Below are experts of layer 4 (counted from 0) of a mixture-of-experts language model. Rows are named router (the router's row for the expert), up (a neuron's input weights, with its number) and show model dimensions 0-255. Each number is 200 + 30 x the weight over its row's rms, rounded and kept within 0 to 999.
After each expert's rows: "comes after" lists some tokens at least twice as common just before its tokens as in all text; "mostly gets" lists some tokens that are sent to it at least half of the time. This comes from a sample of Wikipedia text that the model never trained on. Tokens count by the router's weight.

# expert 5
router,200,215,175,199,144,213,198,200,191,180,220,201,198,206,165,215,236,265,250,212,211,221,260,204,213,172,171,182,213,244,189,120,184,211,200,202,236,164,161,236,226,210,192,175,211,217,231,201,120,245,219,147,222,180,205,216,216,246,216,220,153,139,153,203,272,145,229,173,213,126,224,282,172,148,115,212,204,217,147,166,223,172,215,144,189,186,174,186,182,176,185,210,181,164,215,155,169,199,230,223,202,159,195,126,226,167,192,232,194,154,247,210,243,145,212,196,197,246,185,177,215,176,218,181,163,201,259,201,169,192,216,163,206,218,222,191,225,169,235,192,256,193,193,167,211,217,230,188,182,171,220,251,225,217,219,248,193,188,259,201,232,205,190,214,183,206,169,169,190,200,191,150,206,196,200,201,214,228,195,191,207,247,172,178,229,191,189,243,166,201,205,205,193,231,185,194,213,242,202,206,156,217,212,182,197,185,247,216,199,183,143,228,180,204,250,235,214,235,229,191,165,224,206,234,187,141,210,240,173,204,141,186,227,262,211,178,199,169,196,199,206,237,216,180,241,154,173,219,208,240,198,222,227,215,182,184
up2,231,160,183,177,181,226,144,218,231,252,245,192,239,188,200,228,200,157,218,216,190,232,193,177,185,237,184,223,226,226,200,211,149,151,203,216,167,146,176,241,197,143,144,203,236,234,210,221,159,175,215,223,249,156,184,227,179,166,261,161,177,183,191,224,200,133,246,213,209,212,159,196,146,217,207,165,244,197,181,185,231,171,168,203,208,187,230,107,250,228,236,200,189,191,202,187,190,241,160,185,203,200,179,192,211,176,155,208,180,190,175,174,221,181,178,208,143,241,169,257,179,242,232,205,219,150,252,239,235,188,185,216,150,131,192,217,229,208,227,229,212,226,229,198,201,201,208,229,231,217,206,221,157,225,171,210,194,208,207,120,187,178,177,229,168,255,223,183,161,204,189,131,208,160,261,219,248,217,218,197,192,218,251,178,188,196,211,203,222,228,208,227,179,221,222,212,227,209,185,161,263,185,185,220,214,192,206,218,205,225,192,271,191,205,205,199,231,242,123,182,202,167,212,256,203,196,184,156,136,209,146,202,206,173,164,180,231,216,215,226,223,188,199,161,231,155,158,221,202,189,202,217,218,210,177,218
comes after: "\n", "}", "{", "(", "/", "S"
mostly gets: "The", "D", "S", "E", "P", "M"

# expert 0
router,206,221,247,184,187,188,216,223,196,193,230,190,239,244,176,239,183,213,166,218,181,180,262,150,229,174,212,183,195,188,206,212,256,207,214,177,115,175,229,242,215,205,226,224,244,209,176,207,206,200,158,169,125,207,165,148,186,205,188,169,183,273,215,163,224,211,176,214,179,187,230,205,242,181,249,178,211,250,198,201,186,211,192,178,263,241,179,225,179,189,199,190,166,225,142,212,201,193,179,188,191,159,244,235,274,183,246,174,156,190,226,169,191,169,240,279,240,199,179,178,152,155,247,195,247,196,210,191,211,233,217,189,186,207,213,201,122,179,183,207,216,270,206,255,185,219,108,210,212,235,140,225,215,205,199,199,177,209,177,180,189,222,185,194,208,225,139,205,193,202,219,153,205,200,182,161,215,182,197,189,222,208,171,253,173,185,224,216,154,151,218,211,142,220,220,182,160,177,194,195,217,165,235,185,163,205,241,197,187,170,208,204,210,152,184,222,185,213,207,186,185,210,173,203,214,187,156,210,174,242,242,172,189,193,232,230,258,243,207,183,205,177,269,215,253,214,202,144,186,188,155,172,226,179,201,240
up2,286,218,196,251,197,198,254,242,251,178,208,194,211,160,221,168,228,229,200,211,178,183,185,225,182,195,239,157,172,197,260,204,211,173,203,196,182,240,265,233,225,271,218,195,258,238,220,197,157,212,202,231,136,175,201,258,184,194,229,128,184,224,207,253,208,241,214,148,168,236,231,123,176,201,208,229,219,197,190,196,158,219,133,216,190,192,174,189,233,178,233,186,241,182,185,169,183,184,234,225,247,195,233,163,216,161,185,184,247,204,208,171,199,234,186,177,203,211,183,211,164,198,137,170,177,187,214,199,247,173,227,161,219,197,200,174,209,250,168,211,225,199,201,230,164,201,193,219,240,184,202,178,124,180,213,208,195,212,217,183,217,167,158,201,156,179,164,223,278,212,222,176,181,232,142,185,193,187,209,165,217,190,224,205,180,200,234,252,210,197,217,210,204,184,200,181,257,211,196,206,237,180,205,153,158,189,188,234,137,157,149,193,223,182,200,176,211,278,122,180,187,196,175,199,207,180,217,206,194,184,229,161,220,216,211,203,224,219,121,216,163,226,210,198,193,166,187,248,201,187,153,217,216,207,167,201
comes after: " the", " of", " his", " and", " with", " for"
mostly gets: " his", "'s", " her", " its", " their", " this"

# expert 19
router,195,191,199,160,201,195,184,213,204,208,233,217,162,179,189,247,218,160,196,225,207,183,196,230,200,160,245,233,206,182,243,217,222,213,198,186,232,244,254,174,171,216,181,195,212,172,234,185,176,197,205,167,209,205,191,220,218,181,214,223,204,142,261,219,176,181,221,211,183,178,189,174,183,179,176,216,208,195,216,187,263,236,213,224,184,173,226,211,85,187,194,160,158,228,221,179,172,214,164,264,194,200,202,139,206,206,215,193,227,174,224,198,186,259,300,162,225,138,258,166,245,214,174,208,184,213,181,176,201,241,194,216,191,146,173,205,207,236,180,164,196,217,238,253,212,139,188,214,194,155,190,194,207,218,221,246,217,171,232,166,205,214,177,203,188,117,230,227,199,234,210,207,238,180,176,240,188,170,197,202,171,270,170,221,199,209,172,198,194,183,181,210,144,199,248,222,163,149,203,223,194,230,215,210,257,167,169,141,275,216,210,206,207,164,244,196,182,271,177,195,184,262,183,207,232,161,162,186,175,205,205,190,151,138,218,193,199,196,199,120,244,214,238,195,184,197,184,186,223,185,222,244,201,205,190,184
up2,175,203,208,230,216,235,257,234,179,202,191,151,189,171,231,216,204,172,184,169,154,187,233,227,192,148,243,213,176,236,204,194,196,201,218,191,191,197,167,223,188,213,186,216,197,210,208,196,210,220,175,224,202,193,179,247,179,173,211,186,232,202,209,208,217,234,214,185,172,226,191,176,206,194,146,168,221,204,200,167,184,197,228,214,205,201,199,217,207,210,164,270,193,235,242,199,149,188,173,165,200,203,175,209,99,164,245,188,164,256,124,187,199,254,216,224,170,222,274,247,227,207,208,182,200,243,217,218,180,159,206,197,201,228,216,167,182,189,200,234,182,179,148,207,192,218,150,173,253,149,203,139,258,171,181,165,212,222,134,189,202,199,201,204,181,176,126,189,213,226,249,186,204,188,191,223,196,204,212,192,226,152,183,169,183,198,177,240,179,186,209,231,164,175,177,207,261,179,215,142,187,179,264,217,221,242,220,218,220,173,254,152,225,161,202,202,199,128,230,166,150,213,222,137,195,242,214,213,217,186,194,179,229,204,233,229,223,177,264,237,279,265,214,217,202,180,242,178,192,161,197,220,238,128,191,196
comes after: "\n", "-", "\n ", " information", " mi)", " details"
mostly gets: "-", " (", " \"", "\n ", "-1", " •"

# expert 6
router,262,198,151,211,218,205,193,212,179,180,156,166,197,189,217,159,239,163,201,248,167,272,139,240,148,131,210,205,209,162,180,200,240,169,235,190,206,209,180,228,189,215,197,171,203,213,264,237,184,267,191,177,203,187,203,234,212,173,201,169,190,184,146,213,167,206,223,198,165,170,214,186,201,194,198,231,224,218,212,242,182,281,218,197,188,248,194,189,208,151,180,190,233,228,185,175,264,205,199,229,199,240,210,172,235,180,164,177,188,225,227,269,196,142,279,221,188,172,206,216,191,246,166,220,195,209,173,171,121,171,206,233,193,234,202,207,199,219,176,224,164,201,204,210,198,195,223,240,242,189,225,233,180,174,180,185,233,182,191,204,198,208,213,149,188,228,169,207,233,211,154,181,261,146,199,179,193,220,200,191,235,239,180,213,188,230,126,189,167,215,199,244,182,208,181,240,185,218,216,204,193,197,215,213,215,202,137,144,251,205,205,192,240,178,195,173,200,220,213,202,191,168,211,186,189,165,173,165,219,272,209,201,257,217,192,175,211,118,241,196,217,183,175,173,244,196,167,215,251,213,140,151,224,213,143,166
up0,214,179,197,255,172,228,178,229,176,199,190,199,171,208,153,169,246,254,225,174,228,177,183,145,222,200,192,202,169,183,187,197,168,203,197,219,159,209,193,164,188,226,204,179,167,264,229,151,218,276,231,222,188,241,219,203,205,203,199,191,211,184,128,224,220,188,200,182,224,230,214,183,178,188,155,213,189,192,212,182,223,210,220,228,180,151,160,200,229,268,155,220,189,214,193,167,171,164,216,234,177,230,186,192,178,203,219,270,186,217,241,224,204,107,216,231,204,187,275,172,212,243,213,212,191,211,196,215,160,241,191,165,188,207,203,196,263,212,185,176,193,136,155,211,212,212,156,194,188,254,222,207,146,180,150,168,194,248,157,193,217,213,245,225,209,187,177,196,175,256,192,176,203,233,214,215,142,223,145,198,185,173,195,194,216,159,218,181,208,245,228,217,217,170,230,163,219,256,276,220,170,188,227,195,243,203,217,208,205,127,235,222,204,227,153,205,130,198,153,195,184,203,247,201,224,215,192,148,200,210,204,194,105,206,220,177,218,207,256,208,217,174,169,197,206,240,171,225,219,136,186,192,215,216,210,213
comes after: " |", ".", " =", "===", ")", " =="
mostly gets: "\n", " =", "s.", " ==", "\n ", " ==="

# expert 22
router,146,216,220,239,232,221,257,215,190,204,200,197,222,131,184,206,226,189,155,192,227,149,194,199,189,222,206,125,193,191,200,222,138,201,212,183,130,208,235,158,193,209,126,217,172,196,190,232,211,169,167,189,214,179,190,256,171,187,228,182,164,143,218,221,203,216,200,156,159,147,237,186,241,211,180,142,208,211,167,180,230,198,166,214,182,154,208,223,202,196,162,187,235,161,226,182,235,185,242,238,205,209,193,196,215,215,173,111,193,228,214,197,197,173,172,222,242,221,183,286,175,210,192,166,259,171,203,201,236,217,258,214,225,193,227,155,226,176,219,210,160,195,284,216,187,166,188,230,195,196,220,260,167,152,282,188,178,211,210,185,223,203,192,226,105,176,188,233,210,244,194,211,163,233,210,244,195,182,198,186,177,200,257,177,225,274,197,204,258,251,201,205,233,217,208,197,193,225,179,204,198,179,189,212,162,225,180,180,190,199,178,184,183,219,194,196,229,201,135,246,216,219,191,209,234,168,222,241,197,224,256,199,204,182,202,245,200,183,161,197,212,203,218,184,176,210,198,217,179,141,157,197,209,214,210,179
up0,203,238,210,189,226,158,185,193,221,204,188,164,193,138,166,160,154,212,123,281,176,193,255,202,164,187,201,172,209,186,169,184,221,195,201,147,242,207,191,196,250,184,144,206,193,216,196,223,203,232,177,196,170,216,235,224,272,250,154,232,198,167,191,194,156,201,173,226,205,204,212,187,243,210,175,236,186,227,200,194,121,235,221,212,196,200,228,196,193,227,166,186,188,252,162,185,260,259,207,229,205,208,230,216,188,190,234,188,173,197,196,234,165,237,242,205,188,197,193,243,141,263,208,234,125,212,211,287,175,216,157,221,193,204,169,200,184,199,199,227,213,90,151,208,239,217,199,126,228,173,222,284,205,156,206,169,250,211,211,247,223,177,170,193,201,165,151,192,236,233,207,200,146,195,214,169,171,213,159,169,185,209,212,250,197,197,199,215,230,240,209,203,208,211,170,196,250,190,214,192,191,168,211,193,160,238,169,146,207,170,182,197,197,222,199,201,206,207,223,228,219,201,197,204,191,174,208,208,181,240,211,215,196,210,187,186,186,162,155,196,282,216,212,213,212,178,180,185,222,179,178,211,173,197,207,160
comes after: " is", " was", " as", " He", " he", " has"
mostly gets: " is", " a", " an", " are", " was", " also"

# expert 16
router,202,169,170,222,231,181,213,217,259,128,255,215,250,229,220,226,218,192,199,161,198,221,159,194,164,183,246,173,183,230,219,188,217,199,263,238,218,221,240,192,225,196,193,236,179,198,148,196,141,182,160,200,175,196,233,293,222,218,205,154,239,214,191,175,156,224,142,227,156,219,202,189,177,268,210,169,240,188,185,164,218,178,113,255,224,242,205,213,195,178,169,215,225,176,217,223,234,268,150,191,186,192,180,179,233,171,197,196,192,188,223,264,189,182,134,227,154,184,201,164,204,191,202,224,210,218,191,193,182,195,217,207,214,193,182,227,197,186,218,190,208,193,210,208,176,177,222,198,196,161,237,201,186,183,135,219,164,207,236,193,183,196,236,200,243,233,185,217,240,177,177,211,203,190,194,196,211,153,197,200,174,249,240,205,143,230,220,223,264,226,189,201,175,233,216,183,173,202,182,228,198,178,214,190,182,176,221,221,194,201,247,206,166,252,171,167,136,195,183,255,220,220,178,202,158,178,178,213,199,102,198,195,178,182,174,185,245,190,183,140,265,236,139,230,184,202,193,220,146,220,160,217,175,227,209,236
up2,205,214,173,191,199,215,206,205,200,164,167,182,222,195,196,205,186,221,154,228,163,217,220,177,203,180,188,208,198,245,210,204,215,203,212,181,247,174,262,190,161,198,168,223,246,181,195,197,173,139,158,139,187,239,194,198,206,229,250,205,240,237,233,196,208,180,162,211,187,157,221,135,168,204,186,204,143,168,220,176,226,160,172,203,216,233,160,162,179,216,263,219,193,243,214,195,238,227,143,251,249,175,229,167,159,203,214,156,232,247,234,202,230,196,220,226,189,159,221,205,229,206,218,144,219,179,212,176,228,235,210,195,271,198,228,219,151,189,233,194,156,162,252,194,178,164,183,179,192,228,220,194,219,183,159,197,217,247,182,164,242,179,241,235,209,177,165,203,233,168,279,216,218,237,251,208,189,275,208,163,196,215,178,187,236,258,167,197,170,190,153,188,231,199,178,197,214,145,244,172,176,178,226,212,211,148,216,172,259,204,238,234,176,216,226,198,169,196,205,218,174,193,160,242,149,185,231,188,192,186,229,174,182,163,155,154,204,195,151,206,247,218,195,194,172,218,233,203,220,231,112,180,183,165,250,209
comes after: " the", " in", " of", " United", " New", " South"
mostly gets: " American", " United", " U.S.", " British", " States", " European"

# expert 8
router,190,219,200,172,247,218,229,168,158,247,174,192,251,237,225,233,201,207,279,183,202,248,140,206,194,212,214,238,236,252,216,180,190,183,238,209,172,231,194,187,205,152,223,233,233,167,155,208,187,161,217,190,183,192,233,210,143,189,167,233,186,215,139,201,178,200,195,253,185,194,180,174,213,215,214,233,181,207,185,223,229,195,207,227,222,192,234,150,235,160,252,168,273,223,201,274,203,203,183,212,219,214,192,175,193,163,203,219,199,171,133,254,229,178,203,173,196,226,222,221,205,194,187,177,200,201,131,177,225,169,197,219,214,142,169,162,200,155,184,189,209,220,189,248,159,289,156,180,200,187,190,220,155,218,187,183,179,172,164,228,171,232,177,161,184,177,144,154,177,200,211,202,204,168,160,213,248,218,220,213,209,195,220,187,175,212,288,187,194,228,198,210,209,168,232,213,193,186,229,170,211,184,167,211,196,204,144,169,216,233,139,199,234,173,230,217,219,248,212,217,221,190,143,193,199,133,217,241,134,218,172,205,220,213,235,235,135,214,138,202,226,228,183,205,214,156,230,193,188,188,225,249,186,237,206,193
up2,225,190,210,237,195,224,190,223,207,207,208,229,225,152,223,192,223,189,220,206,204,236,228,168,231,199,220,171,172,180,268,159,198,128,163,256,200,193,234,231,212,220,161,170,236,202,183,199,188,150,203,234,198,169,176,208,172,214,182,205,198,235,177,124,181,255,249,223,231,184,191,221,181,244,290,215,240,196,193,196,239,239,185,248,206,210,180,252,209,145,225,212,210,190,172,167,231,189,200,191,206,174,224,144,198,201,157,175,172,195,191,187,227,156,181,199,197,212,215,175,132,163,176,201,233,225,244,261,205,167,224,200,201,203,193,229,200,223,185,207,197,222,175,199,168,188,150,185,182,200,237,132,235,221,144,177,187,170,187,258,177,192,199,136,172,201,206,239,249,202,200,235,193,253,202,177,219,212,222,183,183,183,251,173,131,181,161,214,169,197,185,224,230,134,219,200,160,206,184,212,197,190,166,201,179,150,188,231,187,188,177,157,257,219,195,212,182,246,179,215,230,174,203,166,155,205,181,237,159,204,189,248,188,140,258,177,197,177,175,184,217,230,184,193,202,182,237,201,223,259,245,276,253,218,150,187
comes after: "\n", "==", "-", "===", " ==", "==S"
mostly gets: "==", "\n", " ==", "===", " ===", "==See"

# expert 35
router,228,208,127,217,185,198,207,237,186,237,184,166,183,191,181,212,213,152,234,232,200,215,122,168,164,237,207,228,175,146,198,214,236,150,242,207,224,232,164,207,224,189,200,180,237,160,226,199,200,188,202,196,199,173,202,173,198,218,208,239,203,185,127,214,163,206,232,169,237,142,188,149,204,145,283,272,159,234,186,255,144,233,174,189,205,184,258,206,218,225,208,181,171,224,205,181,249,211,186,217,197,201,166,225,242,158,197,246,251,227,210,125,155,199,179,185,198,177,149,234,164,180,245,212,186,230,273,231,182,187,232,189,215,211,205,174,225,203,193,153,225,198,201,186,224,159,173,220,150,162,191,194,187,221,188,210,226,165,187,179,194,207,216,209,175,220,234,175,197,239,166,223,266,194,205,201,223,163,171,245,211,189,225,169,236,153,194,167,259,199,209,201,154,240,193,153,189,187,207,176,211,217,203,203,206,185,249,217,159,235,204,192,223,211,234,190,206,179,238,210,199,189,226,197,189,181,156,216,261,203,216,182,224,208,187,249,183,197,138,150,239,105,231,209,181,232,198,218,205,189,207,189,185,253,227,181
up2,222,194,251,238,205,206,209,153,164,139,178,177,245,136,166,190,236,226,216,130,202,223,185,223,198,212,149,202,179,143,194,205,196,196,208,235,174,180,187,192,177,201,147,249,213,133,206,180,166,205,267,180,223,231,196,194,181,264,225,160,138,206,220,225,159,215,178,184,217,199,198,167,169,200,251,215,177,200,159,166,232,181,157,128,212,248,229,179,178,219,262,187,233,199,221,214,183,208,211,116,192,199,219,175,256,197,173,171,227,211,168,177,204,211,198,190,158,233,200,206,186,177,240,187,216,239,230,172,190,227,227,191,228,203,206,218,213,174,222,179,243,186,183,203,197,218,163,195,185,211,210,174,229,209,188,191,134,232,228,165,233,238,216,209,255,226,171,258,222,196,249,221,222,219,263,181,189,285,215,192,176,224,237,213,251,209,192,186,224,224,204,147,195,177,223,192,241,153,183,198,172,224,231,217,222,217,292,184,215,211,198,229,240,194,202,195,211,190,234,188,228,168,195,180,203,141,253,193,216,194,127,222,211,175,199,162,188,204,154,197,150,187,185,220,203,150,156,175,183,163,228,177,213,195,214,180
comes after: " ", " |", " 0", " —", " 1", " 2"
mostly gets: " |", ";", " ===", " ", " —", "}"

# expert 30
router,203,212,222,211,210,215,190,233,167,177,177,194,200,207,267,135,179,221,230,230,229,158,193,253,166,204,244,130,145,202,220,198,234,197,262,163,190,192,171,176,194,242,198,178,217,211,238,203,214,125,189,208,189,170,181,211,168,160,224,245,290,192,155,192,206,193,211,166,227,227,194,207,231,172,193,222,163,206,192,181,219,265,193,212,211,164,201,179,207,194,203,222,176,206,188,188,190,211,152,265,160,232,226,161,255,200,173,207,244,111,175,172,172,163,189,270,183,214,214,211,196,205,232,197,177,188,264,211,193,203,201,194,174,101,198,195,193,157,226,227,203,196,200,198,195,232,193,163,172,154,226,223,257,207,201,185,224,250,191,260,188,188,225,222,175,252,219,218,174,218,181,202,205,250,220,235,167,143,215,200,192,171,206,199,236,185,184,224,215,180,251,227,202,206,186,179,169,201,242,232,203,183,214,185,218,210,151,202,214,222,184,187,160,204,202,191,199,164,188,154,119,226,210,236,173,168,166,232,240,178,156,176,244,193,207,185,161,196,230,226,202,231,212,200,182,200,243,157,254,220,204,199,128,157,216,220
up2,204,223,254,237,176,150,177,176,242,217,206,184,225,230,180,120,219,212,245,181,157,209,139,188,231,179,228,223,197,235,206,151,179,179,236,219,231,220,172,209,159,172,172,217,206,254,233,188,172,160,172,280,231,177,204,268,181,218,187,193,249,215,183,190,187,180,180,194,215,159,193,153,226,261,209,180,220,227,168,176,194,232,217,188,158,180,145,148,189,205,201,184,198,174,186,195,166,219,239,203,199,150,230,191,257,190,205,232,185,196,210,225,211,265,197,193,210,248,259,182,193,173,172,212,164,189,230,259,195,222,208,212,187,126,202,199,208,205,195,159,174,193,151,166,207,213,213,247,214,230,169,208,232,194,181,190,177,200,177,191,190,179,190,217,198,145,205,232,194,185,217,204,142,233,193,227,166,142,168,203,195,235,173,172,195,250,205,233,231,171,252,228,222,144,215,189,191,187,215,186,202,203,183,157,190,247,192,182,222,210,151,157,266,251,190,163,186,189,175,175,181,252,217,199,142,172,247,198,185,190,212,240,248,176,159,266,173,220,212,248,208,222,218,217,233,203,242,204,244,191,198,142,195,153,231,174
comes after: " |", "°", "′", "9", " /", "″N"
mostly gets: " 0", ".3", "°", ".2", " $", "′"

# expert 34
router,198,187,170,187,232,168,198,253,157,201,181,233,212,177,216,192,202,169,147,207,186,189,186,146,167,212,218,267,137,240,187,236,212,279,156,160,267,228,182,193,192,219,228,181,247,183,176,228,201,165,223,191,159,237,175,211,169,217,217,194,177,198,134,205,180,168,186,178,228,211,194,178,228,231,223,226,189,201,243,243,164,242,205,198,184,181,143,184,253,187,127,229,216,232,218,157,194,270,199,225,211,217,202,158,194,203,180,197,187,240,217,201,189,265,215,247,201,170,188,226,240,172,190,193,161,180,181,181,159,219,194,208,199,221,228,199,219,216,205,232,213,156,200,213,193,227,220,142,162,260,195,227,213,230,207,220,238,221,220,247,219,177,227,254,157,158,186,183,162,180,154,182,180,224,237,196,210,137,182,199,211,165,179,177,172,226,273,233,286,239,218,225,203,213,188,187,146,175,215,205,182,201,185,195,175,199,150,202,175,195,158,162,153,177,203,209,196,192,222,123,162,225,197,239,239,235,203,205,195,232,213,201,133,228,239,148,191,207,230,172,183,151,198,202,225,231,187,219,233,183,200,184,184,239,226,190
up2,251,178,225,147,227,129,211,227,189,227,181,173,228,160,194,205,209,159,177,183,231,194,154,261,203,150,206,195,166,192,208,219,197,228,182,171,179,208,227,192,183,169,175,185,206,188,220,262,246,202,193,181,226,165,198,219,140,220,135,231,160,186,193,189,212,187,196,279,165,224,251,233,196,203,211,238,199,207,206,245,185,139,225,212,179,177,194,251,246,192,187,196,198,255,206,181,172,226,234,202,181,181,217,186,169,157,194,200,161,203,179,222,166,210,249,217,165,191,147,212,213,216,191,249,223,215,230,159,230,217,175,212,229,192,226,217,208,206,136,193,211,165,221,184,254,223,207,155,182,191,204,192,174,173,137,221,209,265,274,185,182,196,238,256,161,184,154,183,193,192,144,230,233,196,234,165,221,247,174,241,182,142,224,216,135,247,164,195,172,183,172,211,198,216,190,238,243,186,191,186,223,167,187,209,197,202,188,254,184,181,177,200,206,152,172,255,236,222,186,233,199,266,181,161,179,211,196,209,184,197,210,180,231,241,221,181,243,167,191,169,204,262,178,201,261,219,214,242,179,199,192,179,219,128,208,196
comes after: " |", "|", " /", ":", ";", " on"
mostly gets: " 0", " 2", " 6", " 3", " 5", " 7"

# expert 38
router,203,196,178,198,186,182,197,204,222,143,205,195,166,179,212,232,162,179,221,189,195,178,172,197,163,211,216,186,246,183,243,202,175,241,187,209,214,204,218,231,145,187,143,263,232,162,244,127,259,210,210,163,254,204,197,178,178,234,219,296,196,219,186,222,201,213,169,227,220,149,191,211,106,233,199,196,228,251,193,239,206,227,218,210,226,223,136,183,179,227,247,225,180,194,180,253,226,221,192,229,190,180,177,201,147,248,208,205,190,215,192,253,216,214,170,210,171,199,216,203,216,215,242,185,124,234,166,215,175,240,207,220,207,176,213,229,167,212,206,213,182,199,200,225,192,153,174,224,219,213,202,193,198,153,97,245,185,180,186,191,163,222,195,244,160,205,190,188,232,221,166,137,193,196,193,190,254,239,199,171,174,233,138,163,231,177,213,196,196,237,235,220,166,182,187,188,153,211,165,174,180,219,211,230,173,209,208,185,167,223,246,229,104,191,190,163,178,199,199,233,188,193,224,221,144,240,183,228,166,205,266,221,156,222,167,248,173,196,228,202,177,165,230,218,220,219,222,190,226,197,168,205,198,205,214,207
up2,211,193,234,199,188,208,187,235,217,222,181,186,238,164,241,164,182,207,186,184,181,181,171,221,220,253,174,218,167,231,142,164,172,187,217,170,233,175,191,208,175,219,200,213,212,171,198,201,184,199,206,242,211,194,110,194,135,141,203,87,224,184,199,178,227,259,207,172,214,177,214,215,139,248,224,125,265,197,214,185,208,196,162,228,187,166,163,225,203,231,181,201,196,312,201,175,185,195,221,200,176,187,208,230,181,185,157,239,256,213,211,162,242,247,235,241,204,186,208,171,217,181,163,240,219,221,219,146,205,197,179,219,221,225,213,228,167,198,135,217,187,186,205,182,182,263,189,159,221,180,142,184,144,194,245,189,179,220,183,193,215,184,193,217,167,195,184,184,211,202,202,145,209,205,179,217,236,211,264,231,146,221,223,211,217,227,193,207,193,227,160,212,185,225,215,227,198,215,167,189,213,185,144,242,148,215,212,226,222,224,197,176,250,184,212,198,194,194,191,220,217,199,192,195,202,203,223,249,284,190,245,240,195,195,174,174,241,154,206,187,212,251,157,141,188,223,196,210,185,206,242,184,232,174,245,200
comes after: " in", " of", " at", " to", " on", " from"
mostly gets: " in", " the", " at", " In", "In", "The"

# expert 28
router,259,182,207,180,223,218,194,212,166,170,218,213,177,228,176,239,228,243,191,196,183,193,184,189,198,172,207,279,273,206,184,217,208,175,192,216,211,230,234,194,218,209,210,167,187,175,190,220,243,125,210,198,214,204,158,197,168,158,211,212,145,211,235,223,187,152,215,195,169,208,195,247,157,237,275,162,185,207,174,233,216,233,185,186,171,175,219,137,221,197,210,119,180,220,202,184,129,224,187,245,195,226,199,169,192,233,209,198,193,190,213,183,172,237,202,196,172,187,149,213,237,192,182,169,202,166,222,273,165,227,170,229,238,203,200,202,222,170,193,205,202,192,170,189,215,201,238,174,202,195,257,207,134,172,155,195,192,240,158,151,237,192,233,154,216,210,231,163,173,258,172,227,212,226,262,175,158,211,201,230,183,226,232,206,153,200,169,190,163,166,211,214,186,203,192,292,174,193,182,180,152,200,185,253,191,181,210,227,208,180,274,160,255,292,208,221,221,210,245,169,191,196,196,201,211,204,149,182,165,151,214,203,210,230,172,202,204,201,218,217,164,192,172,199,225,192,228,206,236,202,131,157,229,224,211,191
up2,198,208,221,213,194,272,135,209,235,179,201,217,166,224,151,197,218,258,214,254,212,193,233,185,157,142,194,202,172,196,201,227,209,182,213,185,183,255,237,197,283,178,223,181,180,223,214,211,182,118,199,125,186,229,220,196,224,204,235,244,133,206,263,181,209,212,141,178,149,225,211,221,232,194,163,151,194,230,200,226,206,199,176,233,250,143,196,158,224,164,197,203,138,155,237,200,199,147,194,178,197,192,186,198,216,195,214,125,195,221,210,186,205,188,208,229,226,195,177,200,167,209,173,178,235,242,221,204,268,179,160,133,214,187,197,172,181,205,166,193,195,195,244,206,205,149,167,210,201,221,180,217,240,216,162,237,217,182,191,198,230,189,235,274,209,234,200,212,215,251,228,253,174,235,195,155,177,238,214,173,196,197,245,187,248,194,231,235,228,201,155,212,175,181,247,222,188,198,180,185,234,182,203,215,192,147,175,180,166,233,199,212,224,194,172,195,202,197,187,181,245,207,143,190,230,217,168,183,198,215,200,203,218,229,155,191,256,182,185,197,150,220,138,189,146,264,210,205,235,221,188,190,190,214,161,225
comes after: "\n", "|", " ", " MF", " DF", " 1"
mostly gets: "|", " |", "=", " name:", "\n ", " ;"

# expert 24
router,229,248,216,239,255,249,204,169,226,210,148,234,133,228,178,183,241,277,207,160,221,208,267,237,229,202,181,180,207,201,185,227,196,225,148,166,249,199,227,223,170,188,172,221,239,184,178,204,215,164,208,188,146,146,189,240,183,243,194,190,232,201,210,203,245,239,172,215,196,216,131,230,166,192,193,198,180,197,234,189,158,167,278,208,163,257,196,186,184,228,189,186,159,203,259,156,200,244,202,154,225,285,152,212,191,184,198,220,179,204,186,200,150,197,217,214,193,155,194,197,176,199,225,210,196,147,197,192,156,190,260,147,207,227,161,186,206,188,195,170,165,185,229,206,172,222,202,220,208,207,184,154,239,203,195,241,235,248,188,183,200,237,165,130,202,142,208,206,156,230,125,220,184,196,194,243,182,213,160,215,168,201,192,200,223,216,180,197,178,166,166,201,243,209,200,217,173,183,186,210,182,186,210,225,241,260,191,200,220,172,187,128,222,225,174,165,215,162,215,195,217,242,207,211,178,222,212,232,210,187,253,178,172,188,175,216,205,222,191,284,199,169,194,199,213,238,257,178,204,182,183,171,193,164,222,184
up0,173,238,260,226,230,242,269,160,190,188,212,220,196,237,177,215,196,155,200,201,199,187,224,191,249,255,169,223,200,183,172,201,253,172,184,194,194,182,172,175,149,175,204,160,227,213,195,203,210,149,175,201,194,240,153,237,235,150,241,195,183,185,251,131,182,206,208,151,222,206,208,224,215,204,181,113,199,161,220,197,186,192,176,240,186,190,204,219,173,222,216,223,209,174,201,215,186,172,216,162,198,187,228,236,185,214,205,247,207,167,181,171,193,149,172,212,205,154,210,201,193,193,153,211,208,176,193,200,192,234,225,220,199,169,164,187,233,211,191,189,165,179,151,217,192,201,231,178,196,170,192,216,211,157,217,153,197,172,165,204,253,239,207,257,202,199,228,216,198,256,170,200,184,225,233,217,249,171,178,197,166,185,214,229,221,204,165,201,212,172,221,213,189,189,198,213,258,228,143,219,149,210,209,154,244,234,248,186,211,205,178,245,239,213,204,163,206,203,235,205,194,185,210,244,199,237,203,234,194,199,242,134,218,223,191,212,190,215,76,211,165,176,166,181,220,172,232,304,136,136,255,223,244,170,213,203
comes after: " |", "-", "|", ":", " by", ","
mostly gets: " K", " T", " M", " S", " N", " O"